Below are experts of layer 4 (counted from 0) of a mixture-of-experts language model. Rows are named gate (a neuron's input weights, with its number), up (a neuron's input weights, with its number), down (a neuron's output weights, with its number) and show model dimensions 0-111. Each number is 128 + 24 x the weight over its row's rms, rounded and kept within 0 to 255. Numbers have three digits each.
Before each expert's rows: "comes after" lists some tokens at least twice as common just before its tokens as in all text; "raises" lists some tokens whose logits its average output raises strongly, later layers aside. This comes from a sample of Wikipedia text that the model never trained on. Tokens count by the router's weight.

# expert 34
comes after: "\n", "|", " ==", "==", "===", " ==="
raises: "\n", "====", "In", "The", " The", " There"
gate2:143148071114117118109106113067120094108133120121157087139156107155123168106172094139141138120145108112145130116130142103137128144104163162107122126150135096084130110114157112095132135131113127168120117170130127115096147168181159118135118153134143140165154159117152184101083096139113125138161106133090142112134138122097101117115128130099
up2:146169157151095126124179114173159113110142137113143134140107138100148079111123195121090115145092130133111125158117125119111102142121118131121144147104170183143119144120153122169121129135121120137081127101153135190117150124093083151141154106131099100146166130125107129111174145081131148154114139126146100117098124143116136169153152124129
down2:097130094095117103155098128122107101121160120095150115178109101166076122141155134138120146120134121147135082157116121125118124137104123120162105170080083164096125125188099123123127108144142122128154108118107142138097169158120132154062164155116135140105104124163161103125087147123134154171109092135120131136131130118117146090148113151096
gate3:128113148160128143167126151145110120110131109121133119132121131134110139109111103157150145138113165113116123116128084119140135151065103141124154086097141139138148133130072124126126110109147115087167132086126119150120111146139148093153149138091093080096125124124112062123143131107136119139092112106129093122140116109145090155119120107121
up3:112144151147113125177188139145129151100104120120104106136103121127119124100149107166155152134140148117094105125141091140146137101115096111129125119089137105115152128097102131114138149120127137064173135119119136137135148171124120075122133130114131119107104124116116097106129128139123107112101122117133085117150076112133078140123105101132
down3:093137127088093162113142140112125169125099103140160123114125104136083130137158180110102131097095129100100146109059156130139118136162120133119114166148132135139088088093138133136114144093119125124111122150101144113149130132151140120114186158153164139176102127143134130141157122141122109103146155121138142097126147139165102164118139170104

# expert 4
comes after: "\n", "|", "-", "\n ", " is", "="
raises: "age.", "ion.", "ex", "ia.", "ure.", "ion"
gate32:113144121170135141137103108164153137131122101160104144180167132145161090092117130129120116135086134134130146121121152095122101125133115115124110115054150099159115144136151157131126114131112119154132129142120117081103101119108156125117163116121118106122159090098138131097125109122133143078150182083140159113151129171181110089166128134139
up32:173116119108110125103131147105138119118119114094143123130132112127097147130116152139127134114142121168151125121131089164115155159108163173123128115188143144110105111130141129134103180147137082149121113105099106175157177120084140140132122127075161127146133169128130120161112111109132149150118115141150117110143134149087126164075103108100
down32:132113109135157135138122119151139109124113158122110128143148123138156122130136120114125109107143122148116149131162159147139121157105106131107098125077130146123146160107118158134104121132122093157130160064117122116106093161142147143141152160109170131124133151120103112123116137107118111146118122128126162120172141173175131126115101142115
gate33:146131149116143153142147070124125153137152160103098116096120100127177163069140135152092100172140150115182092090164105127143137121145130112113134117132120110173117087106148128168123142087098147125056157160140149144117135148117109163156090067098092105082082116153090145101156147129122105090127133138098151169140142132153114122120141096148
up33:114146127147131165131145119122122133106101199164139135138160160130116159148146156133132151117148097161096145121081161169124133143129152147105090119106159172102134126118149142123116079120183105143108147076152120172112130142091164087109162127145148113141132140109108100171115114101111121109112151107196132148133099110129132167162159152108
down33:161111122130115121143126124142139152124119130122140106108129118181113163104159128124113127140141173167108162196169129153157137109130176117122168120146114138111151160128122101119154170127080107108153140133157099141132142158138143134132101102090137083098153136150103107112150141100130114096178097131116123091132177149165108133120115114104

# expert 35
comes after: "\n", ")", "\"", "\n ", " /", " (200"
raises: ")", "\"", "\n"
gate2:089142164131130147171149116141142151136142173093123127077114169103124129136180140148128118128065131160127061104121134110121126161153112141117116101158109127131104137101132118117148157128125152147092120131073114150155132151115118140126089142129105103107143139170160138144160112176124151107118138147170159127168110131105140147144110128161
up2:139133088106145145107137112160131115141143075099144142181130115130130158143106134100166130122160094117110187155101124102138135077123161139179133137127125110162154112158116115146162106129142108158136155138141096113092109078115163145118124140095121143135138096095105106150104136092102142144081150126141087122091164127105117125136116136125
down2:138132097124143167154113094112165113100148129081093137134144115077119155114119128135150166134104110153081113128150141134110137122127095146078120086137135095117076135069113107144114144133114179161109116095112119160119101141148114130138103107137137098098106170101134119138166106152151143096111153149197085093157104100153132128099125141133
gate3:117126091092148123140115100148130158143127098145118130084148141108124096079137102150123167135132097095089128105097131122152142146102094151138134136131140128143075139115115135136115107118130135123136137070157079125085106173132070154154120177134097103162138116160181159121120129145108155140151106102115150146146052128121118139124139166124
up3:139157094137141132116126104109138124142106075148114134094135137140119099118116151118138133089134102130104133109108124124143135123113098122117119103086173119155093110144150139138123152084123103132138136080146107146049125143097083121142133154118166136158112141155137121129136138135124104109129135105114175129190077094108161128111131189154
down3:152122188149152159129117136087142140123144089154142138125097047118145167158161112129119122113170117085147136136138139126121119099086122065121138121075108141135145125133152124108149160142108110087114100149188133144125122094147111127140169094136169098124102120112122142131119117135124112148153174107125157118077162136124121116108127103104

# expert 21
comes after: " ", " 0", " 1", " 2", " 3", " —"
raises: "\n", " —", "\n ", " –"
gate0:134118096106145128176110169122131107125159152106141105189141123125129114126122121102136124143121122151095128145144111149177141158142136159126180114147074148127129142155131153129143114178124167111117163147130108112105112138128073161157130148126124158104145134162120139184128107126122148125122139098132144125075141120095089102125120085089
up0:114114140152097135127134148113107099114145158151134134172150169155110105149137161150146126106091101144150169072131144148135135132149104142159160135108082129143119138187077102130099164146131125147167127131143127149093118135116110153145172150120147141137084137130123139158111128135162118145098116134112135169112149148148134126123156085179
down0:120139115099149074122126115124129084146141107129102155136094137097147133115131136110149105138130126161157102146180142112132115126105123121141148134140126112131101131089122155123159115118146163131103180121160146101164132109110175142156116131100096137137123097147118096131107138158126114134214166124133094102081118120136132032140117133132
gate1:096141109135118135129130179117169128091122097142144110120188086124133118134119162115112121083156139099120232144128111143129188110104109100141092153113152181144159123171128149145084142152139135118100114139121146096117114103148134172121125101110156171141124129119129109126169124131093111115120154108165112076109177123141104120112120154123
up1:116109105121157135121131110156105148177122115108121105092101127128120162132162130094092100152151115136115077124136125113131181112142168100131100138130156112152106150098119174133127103097128147093111125153182139106148092132122135151146147151115129141125075137123136120109096107213168123140117137097149122123116129121125173147096124131170
down1:161137132143130105093129094121099107087138152098102135116136104104147153142118154142152145123116129109091147111139128099140135141151131112107137152155127093117131166136138086135164108080101145121096147133066141146133101066112157128140087133161177147152125141086106119141153116090117148146155145151150090093137124119163108165090110145088

# expert 2
comes after: " |", "\n", ".", " =", ")", " =="
raises: "P", "-", "\n", "S", "St", "V"
gate2:172110104108063148094077114130098167123145108118131116147171156176131130154201137113124157168151113121114156147113130088139122130104120164189082108122144127121164107145163140122127115161140116119079146080144153091144142107133108144108116138120123114124158139153120168154090152146173154138137168062149096155154166178171141129147089119123
up2:159090098110105155119147116092101116114114121130112154147119126111099137150148144126151153113168143099118158118114139129144129121098146134117104129143111142117136110128140141114156137171151151100138144125139135123138130113108159172120127119090115109099152123139101128165140134136148161153107152095157130163161121138132115110137115156145
down2:149102125155123120142144092122102131133096137177103137122099144168129129144125150091154167129152082149118141112114127136160129073149097119141104108106063140117149138124132128140132170160144143102108109148140178120105152069151130099081135148161116118143139130131151147152122155130179102103129143158093156100118139118153115039141114138121
gate3:197116118138143121166135169141119175117119139097113117171167156116128121083131100140107138158099108092135131149079146125082112149120079107154171139109160144136136096121159099142147134109125067142148067110119108105143106150146095116126124143108102157114081109081172142111126097109161171145106134115153128123141120162150123123103156128152
up3:068175110113129137096144109101150125128139121139135139087095123138123163133139146127124158152121107169117166100141115124128145125137170132126094115159142086120109158121126124161112128164111165163080153114126119119149113099074125129108116108113114090116183113160066126115144133138119170143097106100100134109136116104092110172139067116117
down3:142137117145105127098134135139124118153132126125120138144109121109149109105155100129167083132144109063141125145123097119118124120138131150101127112126132107132065122149156128092149125148098140140106094126130123083105119121104128142143159102117147158142109174080174113115115103121179121141154117133142134102133148126086119084128158108145

# expert 59
comes after: " of", " in", " to", " with", " for", " as"
raises: " latter", " main", " final", " same"
gate2:120104121108117115111175130157127127140078141130131140129101122158139104108145112135152151150118171170152128112149140125137137129126123134140116137185119112130055135114155132098119120136127166172138077108130135138157111143115127133146110104122106102127153145127154145124110149125129132134115099132146115143119119091153148115133083139105
up2:094089135119143116080138096123131112157114154124142176135147134160131119128098150185145132147069139138110104131108128135132183119170100126117135113129115130138133134086153108092101159124161136155133110110118116139082148160133106124107085131155104135185122136093107116100136107155097116095151122146091094082118144102157124145125106174140
down2:149106133113120143173140134100093102118193110138143101127086145156164099165158122104117152119082079121115106143108149110093156129094159110076132118100114119143110127164148154122120105138137147166138117113108131135136154105137123143121142141103141130109143084151110160143107168080131133140153085157119154128124119165113102145137164105108
gate3:145124116150132132135174138110080150116117133150135128154143114181116150127106180183123108154108118114154157142103132184139129169140123109132130135123139107117103176116100150138138146100108090150123127128138108162112144138138125111077143176138138131128137170112109148066150112163202170132100123154101173090108133120127134162181148137155
up3:111131137101125131115113119120160092119144098167117139156142169094106144073157067112114157147148175107118146124094136106119139138119111150158090131133123116160123139164105120130134086130128114121073176164125103157118116156118104148113113143116097106163098128131131121131108101110105155115118148114142109138134114150134120116092168160133
down3:104165150128107164152157150138088116099093132120103125154161139140154126112142132151153135146095103100111157163141139135115138163152140130127114101087120095155139150123121121152142145106150120130162106127114119147156140153148137134080146176134087134144136176126137145043138120138139142107137108154098127115111158086106143095141139094127

# expert 42
comes after: " ", "\n", ")", " Party", "\"", " Candidate"
raises: "\n", "\n ", " department", "\n\n "
gate4:127091115144111122086078137120128120181134172133134096193135134138101095132129114131150170148103123162170122105082171154105099172135150149155132110127120118167126136138108067130136110144093090133113134148115116161142139181129110167115133134133149142161196112179164149137138106087152164110137129171144115145133099152132134142141117110091
up4:136106125169123112109136160129112083136114173126113133156143133135109126167127105124153109148101095157165166146114133153137124160143126151112135125158103167174142096176109072105119117139118112171118135131124124117171113171128074153137156150133169136128159105134139137146105102115142123118131114147113133133114108120102076122133114152145
down4:141127137125120146066188092103110069130149096154094154129127120134125146138089138154169097118157119067140137135143101129114166124135180127136154127119168110151137131128120120126133148147123146115152186131150118127128085159180132139152126107100102135124143097126111114125135166112127130129142124117113110134147136145089072142119087121116
gate5:148132113105169130131114106125180122128109128122130163145147163155131124153147135119131133081159129113109153161147148129125114143124121095097146097117144126134133103177155154139130082160113132119163133141062118107119146125154084100135148156112121115100171143121143148124127109159210158127115128126181112104150132146159086141143101157121
up5:161101073089185091107147137104114128133115093140178141125141141144096108156122122104129104095142148111096139135136091145158109139110125172143108157096166106145142110165094113097115108163114132090103136146100142111137131113137116110120146107148124151115151143130108094144134104169129150099141124109138140095103120105135069117114157130113
down5:081168138128163100151124132155160145114153115129133140090128139113114136140143124111096138101131110124094067133118154140152132157118169156132131111130123155143137090114148121131137114141111188160173135156114134131142140155158123077063102090149108097137170104132131100104134106172142157102113112130155104101143142164119092134112121126136

# expert 40
comes after: "\n", "|", "-", " 6", " 4", " 5"
raises: " and", " in", ",", " of", "\n"
gate0:132134142113105117115141128110112138154124157099118123101115140116121144137157118120107104119141138144144171098161105088125122142121154139123149137098153104128144096121153135149169138133158112129084165068131104119116155114120117143113138126156077176158102163127137142128120088154111153159151123161156144134130119112066090128128128138112
up0:175114124133127148123110115122162140075125137147090090156130178130138134131124150090156121077142080126085144092092119140149089135144159114094143156118153153136134117162136114152110121118127159149133148120182134110110127102143096167148131142096138165124148143125147115146178126139149118169126140105153132133081128119135129124084104083149
down0:146150167123146136132088135135148118114112130113184123151193145141173102126169133178130114157146126152098159123126137138108141130114107142108146128175144124119132125156154104093116183115135153075148169095116105106137149182142110120158128102166149120110136183115100103146146113123158142109082137128105069123132106128111138115148158113172
gate1:141093116164147135105133166116129091199102112098129133139100088146155149089165097165169087143120136115106105115094124073125153113145121121140130126147150115137114128154135115139121120109127116140132120110135143102133177080131148137155095184091116099121149106110124158113080121155150133161156118133120111101145111130141163123116085111084
up1:158158122080088139091147167120093142146135140092079145161119134141112148139085126134137146145109117130120138178144151152111164125168104135120138160095112097154136110155110110153088132101103137174075114119100139169143100155136115092125084104140108103106099128149140115120130127122095147164127156116144166142113099134144086135112124133161
down1:134097136138108147139091116163099106152129108122145107112116126146177127101105094124136089163156119132141164143106161169141146119138128133114098114131154116085151090152126083105122083107154072159126112153108147142104166120080175156108173119117137160150133128090157089155087134138138170140088124093142102127147118115115150154142159117126

# expert 38
comes after: "\n", " \"", " (", "-", " S", "/"
raises: "ili", "ag", "oul", "is", "ad"
gate4:150100114146163113131140099113127188132103090129138138113144170116128143070177134148146122139121097139130088152138128127156101132133090139148127134166122129095140119117101133147085116129141124083116113203149106114133099102088149155124117118089106104122066136164138099135159130131090133102142174138129137143126126130128182154128141103116
up4:164116134087126116137063163144144087138124126154121171121125134133099090124118100123140114078139117157108101115101153162114163135157153100112134103120145139138134150131142138121157137100127142129122134115121125135125134123154117135119116121148070145155143123137132115117140140136117137126093140109120097143111130095132077114060125144088
down4:123093107062102149125134182110106170126128107128110151103138131113126152114118102096111147129174141097131119140100168146108154172134109110109097112150097118140120122084089099107139116075156132130099100143094125122117122148147121107115119136111116113125115123123137099187159111130159178139086112113147118102132118131087108148143168140105
gate5:062174126125120095139079127164138120121147139115134185088116121171153106133103129133088122114119124078150095106094131109123126114101144140124111138107114129149132184117135134116102122130134133141138123122078140109086154113115138127152134158138122098092157123150127130145104126155086151181090135115143101159105123156106150123083113178118
up5:112111164115126129124093098156146146152127164078117166076063152127111121158121154132073123146140154097152117076106147169101115112124149114104139141076074123126117131171113150136089133117132089123163132159060134147108128091126180109162126132119133101095111128169153121133138104144102126130084155120151112157128119151140107164104117163108
down5:099154123124074142155107184146172104132127161125133111140134099178149105140107116100179122090093121128121132140160105143127133135101122123126059146122107129126126123119113095118144120122117129075074162108129127159124146133127118120161199135103140170109133126134125146161109128119143127143115109128111083118153121179091138133160176141125

# expert 44
comes after: " |", "|", " /", "°", " (1", " No."
raises: "4", ".", "3", "2.", "2", "1,"
gate0:123163141129085146119135119124103169096070139136125110120121138123114115169136121122101123096120069138133112144152079099106178139109166160142117106135125154121109117113132123175089130136110146114118173086151140124162134118124159132143120129150144142118089121157112134131131146154125136180102124148118131163121105087124129151135148081144
up0:144097138146127122133121147117119164159138147105103155162105125141106111130099157157134166157119197143101137093133112183156128090126076097123134160117054145139137127111143107134161120143142124112120106152180154149104108150152110106104145131151106110147133107131123119134134119128108134101120123117107168169084112145104127145158113115148
down0:178147139147161129181117133143089165155122129107135127109124138110154144103132158154072170114125162095134102163143133126167170114130103151117140120158153138133109103116159070153155098134134150187110129151128073150098154150133127129141138105139116078113124114118127107132107111121121135167122100075143124142147118151096111150101107082138
gate1:145121113095138077145112210109117138121084140105157117174133138142136152148162079134132096139132153144133158077121100092176123176135113152134170127173095131123120112161155116117125107132106154122146130132161096118157127147142121092132120150118118151138106113147135123165125084100114121117175109089120130136145124146075131111096165102139
up1:176140061130174110152136132115162103148151144116133141146121124181153142091138105131144115165091125084135161116133143119144132159134144116146135143131133147133154145177149148096150134181112130144101074118141127126124134119098114135104155139141083140112093145142124142087134091139116143125134150189112116104121145166143113099161144093113
down1:131099183132109138112192094139142091102134115138102142147139107126150113125112152150159109137129092121120113145136143148129132143139166118107142127094082179128167133113087135072134147120094122190142101126099186117185114141107154154139115161124150123093123110147080127087117134120140115115119136158105155141101130125175115160110153117147

# expert 13
comes after: " a", " the", " and", " an", " his", "'s"
raises: "at", "o", "ath", "es", "ar", "n"
gate2:154178100165120092150106156149141131101163093145175105101126127176120104164140131160145120118128097128142175133126172141104136163182143136119151098155141153128148122091132105101137124135134169116138161104152142136145143127113092134121141155145133162145130119104148110104100124130155100122113138111157139125103146097077152129122173120101
up2:107088116081120087159110129136125137131160152120165130117135117130110127106175169129115148142124132101134102146096112126130137133120137126119099176112106160184120153103133106089106095144131113181103133186122135138137149112109176129135174144081127111170137115141133139107124128129149144100082148134134116098135069142136143161164132131138
down2:140161109109116118176112111138159140087119134155121095156082123134092172183126100107157124105151083112132124158117121095194139094136143104148135165095116107122083112094113127166172083122132132098126168151132089159151106152149132123118100139107126117121117085152111125116166117126096129087139146151123159141125141120168142122095122120150
gate3:151139152121117132123133128151121086112137151114133104103130110139115114122105123108103209123144141124131155132169133115151157133123119133135152122141103071152120104134166130105086136127124081168172151110150107147081138150100098113124142136117094136123156169106121162108086114104141154221119126159108091136119122154123117121105131181099
up3:116144123111095093120130138142169156128140124140100172102122106112126100132124157135106108100105130101145118150087126134105177109083135098156089104150087164109137117140112157108131136160134183098086102113111145125120125109135131090114136122092099114146129120141120098132180162136116126136115131140148122116136126104141131102137076091156
down3:130136068122158123133131108143157118096090152109110173154171160130145131107094106123146113137082106142141091141135148186131127147133180120083145155133098137153150125183135138108130156089154118128128136152174149122089131153123140145125132125157125155063077124108120117147072125167156130138156129099143119144159071113123165104156103125150

# expert 36
comes after: "\n", ".", "s.", " ==", ").", " ==="
raises: "\n", " There", " They", " After", " Their", " These"
gate2:106143122140165121154125107137163145141105134135124106098114133089121115095150146074131145128081149151108067133128167137134077100112102112124132139126102122104113167157115115127146093126111166086092127138079143133112079125095155173122130079123087125146106115173121075174143148116131128097103145134115103132108104186086131140138149158119
up2:160123106122109130112114177128098097110125151095143111124100114168153140114079095146109114098107112160131121138105086130124111126128156133115167138107122158124154117114136095119168095127111120125163101150149094108129158134192102055150129106143125147083123185140153179107154087109171118112146147135123117115107141122126094120100123121184
down2:142126107127157152143145129160157112108159163116113114125190086147092140126101096112107138108154142154144157119113149131140127103120107088158104090129137117163127114063155102138126133133154112125140142155110092149142142112118178152155086143126124121122117137158129141150158132135161094137102138126107124098119132127131089178133106066100
gate3:105109107153142143061115097120078148132110144104106173131100136138089139140118149128139153140167155141134126104107144133139131104106100161152143113107160137134145108099121149180088148125088115091147160152116112154140141141156123111092131103143141059153123103133137100127116126100138146118107110140117125160171091145137105152101087124097
up3:138158114141133096116105093103111142151131107121106103138141123125120131117147101122110172167088164134119177082125078108125141107096123161167136116108160141101122132114158125176087133121130124103118152136115127105138137147119115114132135132120131080145190096124140124117134088099144134116140117095119147116146140125157080154138122128091
down3:141139130141121125111100091165075100131099180104150069115108086108121132135150188111128110178067141129116141144122155097149132104122112131115175095091146116115111133149132101148130115165106088126107136133069136121107144119108135094116117128142155136117151057105133135120177148132141118085129132177099132139112143184147076108132109118141